{
  "num_hidden_layers": 9,
  "hidden_size": 96,
  "n_experts": 160,
  "experts_per_token": 8,
  "d_expert": 32,
  "d_shared_expert": 256,
  "hidden_act": "squared_relu",
  "moe_layers": [2, 3, 4, 5, 6, 7, 8],
  "router_score": "softmax",
  "normalize_top_k": true,
  "routed_scale": 1.0,
  "balance_loss": 0.000569,
  "balance_bias": true,
  "router_logit_norm": 1.0,
  "n_groups": 8,
  "groups_per_token": 2,
  "init_std_router": 0.0163,
  "lr_router": 0.00146,
  "vocab_size": 8192,
  "norm": "rmsnorm",
  "norm_eps": 1e-06,
  "tie_word_embeddings": false,
  "optimizer": "soap_variant",
  "learning_rate": 0.00956,
  "beta1": 0.95,
  "beta2": 0.99,
  "batch_tokens": [65536, 131072, 262144, 524288],
  "max_seq_len": 256,
  "train_tokens": 243600000,
  "max_steps": 2515,
  "dataset": "wikipedia_en"
}
Below are experts of layer 5 (counted from 0) of a mixture-of-experts language model. Rows are named router (the router's row for the expert), up (a neuron's input weights, with its number) and show model dimensions 0-95. Each number is 500 + 50 x the weight over its row's rms, rounded and kept within 0 to 999. Numbers have three digits each.
After each expert's rows: "mostly gets" lists some tokens that are sent to it at least half of the time. This comes from a sample of Wikipedia text that the model never trained on.

# expert 40
router:519569593478526477452468528387473518444420442449489533557553392365579514552481481527494507544497538522486591521459543463530508540561464499575491406546529502513426540580487454516569548411514480481474490470483558513380549487533488495540545527519534421552411507551513523507507449533564465403
up1:518576494536466470493516563442478509542650502463426521530424429430551506475376575518482497395549566400491519510493505454502521383483457523542471490487596450488424584512533447463550512417548579522450464479468484466457505496534524491466475541545388529540545436488456468497443499571492519460
mostly gets: " more", " most", " many", " some", " different", " these"

# expert 123
router:454444494566453497632490439465474493546499494435532507510472503439583539642500476423458504403502515502515509479496430493614601509498443575488503484480574498445443488413456494551555496513509460533467446582455432532469478563550493405465546541485409472411491502577486556467574458462515532507
up0:458476462522531511509602494483507539467540598502540430437460505433455506562555552543496489465528517457578471463446483522548518426536376473574550414498420568562460475590549492504518550548455472527507450464547496560499494468501407470418453494405464556507472459436456656499445485450564475471
mostly gets: " Died", "like", "By", " Original", " born", "On"

# expert 148
router:416526460515554462569488417480558534454558510490539534506558526547475578525453503528483535448593532450556574510522469575545545513417514570605615541491537431429512565407437533462445400421536477464473493469496476558522447486445470520478478555494480418548603493503493426501406521533483516444
up0:499570541524483520521462571538445448579524543513423463433464419436556440520530458474543456547468500511537400521533542537485552497600402533469514466453499559537435407502559518548573494498597354524536507509547469463483527495522567493520548536543524474489448567523578555618531551598511519506
mostly gets: " —;", " −", " Nominated", " Yes", "According", " +"

# expert 30
router:462428432479465522510494525591461470434448448488541472526554465444431426446525495503454469438600446393512405476583493592507488530462454549438525456510547527584479527568441460500546483473390468580466460531470438545507524515484521553510526496490514659552484578539466405468521506451487500536
up27:493520583530437530456522524511459489593548498428462398487482453461543516571503501620613504491389574512498518495576576494408562514454494550450513519453430507479490470472489481559549584507530416451557485485508490423454504497499535506517383500452509424470486450543554572519481604523541454412
mostly gets: " while", " when", " However", " what", " although", " before"

# expert 132
router:508602561580467478515573542506443461453541547505505513493548510579414519534506605489486453539481472450496550461606413454519469522526509592463499553459458534527542528502529579526546430402508489445459503512545559466530489430548571475512545630536510583416542514571385481529540446546538509533
up0:540537591417479459571398439503456528553539511527516448523492582487430524530436467512467433516458669493513514511484508449482460481484435575533481501438546556493525482496534534498465474510529489484583522494473538465466614425531567520444559492438608497338477472473516525457520510455587486463
mostly gets: " process", " film", " read", " stand", " writ", " order"

# expert 49
router:485531483479488419619508491535510523640496518416580478438476541480606477448470576543463448554448549476420519529598466494574476483475474498526552528529514617475508502413491388541447446484561470493489546538531431514482497575485444534513565519566468505543503437457479520419508465493553524394
up0:615537475544434591448465578538438461602489419463418429482464428429454456501576473562582437474583506483520501471557457507498634462537447560502541527442497521519440476505541539472544504456499448533567547453457494464469511544588545543425547555525468463458463514558498524561485593520492465503
mostly gets: "5", "8", "00", "9", "Team", "6"

# expert 124
router:490447481523511461537470467531502495498597432448566472528501507490543505560564503516486437473454505525546613466516502485550559554477522590558556507501532450494497483433473374533426487409614461487484544563429567435478590566486512440542535455580511484378593457517514408489438470543533494557
up0:572502499452482558484643449503533421525497450423478491498399484445445457557434552525526562614474443549469442487523521570444419460467573531391508522436498502503486505442532475499527514582499530545473474430465463430570503505528453583429508490529449443522423454526491475536553479529378547535
mostly gets: " read", " Died", " born", " broadcast", " rele", " advert"

# expert 135
router:501434620503420490465457416541543517500497581520571546552519533468502541607557457541449426389459516568454507470536557490496479439478598459506554436461502409504519537516432472594468457533506491502472377508479488503400472614493494444442473469491447472462524463431462484457497464436504469446
up0:521534497527414572515560567402418403557580511503433444416456467467500434501536469517595501541582462488544434535487443508464600487538391513478519524394516580565492466506577552466534509455551511506523578503506495450525580484564557541519451534470547446461442501529474528543494587562499439476
mostly gets: "|---|---|---|---", " Candidate", " Opponent", "uki", " GF", " median"

# expert 20
router:421468524440553488515416435442493434527528444444514455479500499468506466449565508463556441429500440526451500590561466532534489597525523453501600418537528526524397453538461494590515478513581480610516529535545514529524570564418457564489474461593486613539612486456540475551481495519495534523
up11:522502470441435514489500472495485425531577524491522511465479407489437419460515532479520542471513538414575463463643434501460512530529465549465487398437545423608459491588434440528512449462518459519488493466478497542564549422462554459445510486443417542555485581441510474555625503456529454437
mostly gets: " However", " when", " while", " although", " days", " months"

# expert 122
router:517459540536514472561500473499551568528514631543448461481469466558418557542470594490515430494511406552433533491485557512453482452477480435525622528488535446491508466446452528489449411541414547499492488427470582592483463629482465529402487436498464531536534550438506523468443455451569519447
up0:566549481538538530487488622485541508483537479483471490494423525491508502467468565526422614433546469557514456516508566477409491466554515465569547505411524525503513530431544589471463491387492424530475493550502546495512602512532515591503421406477584581567517630455450471562446486502518463496
mostly gets: "т", "д", "ы", "α", "attery", "atar"

# expert 23
router:460514494629541507592531449603426479486384432550545533543599528487465429520487543487464526422631475457517490479493503436510470554447513515474507439518524463534435537568591451526576488536493393554598488533488502467531475568456529501497550441502521606514497586473452501531509502461526544513
up11:472578467593492473428452523505507422578450541492517479541429511504516509396516383467529464516408522498505550465544467607519445500563508546505514444452490525489500544430478504502504436535526381561559601409521345506515549433509522503532521415426564478508488470449533541452546504502541455499
mostly gets: " while", " when", " However", " what", " although", " before"

# expert 133
router:475474542511547539627517543525507446491424499452475497503434435527453467524507484489452486473450378365491530549533413402523524603539520612462450520519462497607425547516495466547548507408488534546437494499593599511497508542503514458510481481560481487392546458491540493522495499560527530568
up0:426541637395491463475484449503478512478467531433470483474529443449436400542574470511501497549548400569498522535489543545503565459479513511517440444510443549522507478539445460568468518383552491592418397503543436553488502508516549540467517485537467547428530491537395575532510519506613464484
mostly gets: " writ", " order", " campaign", " process", " stand", " market"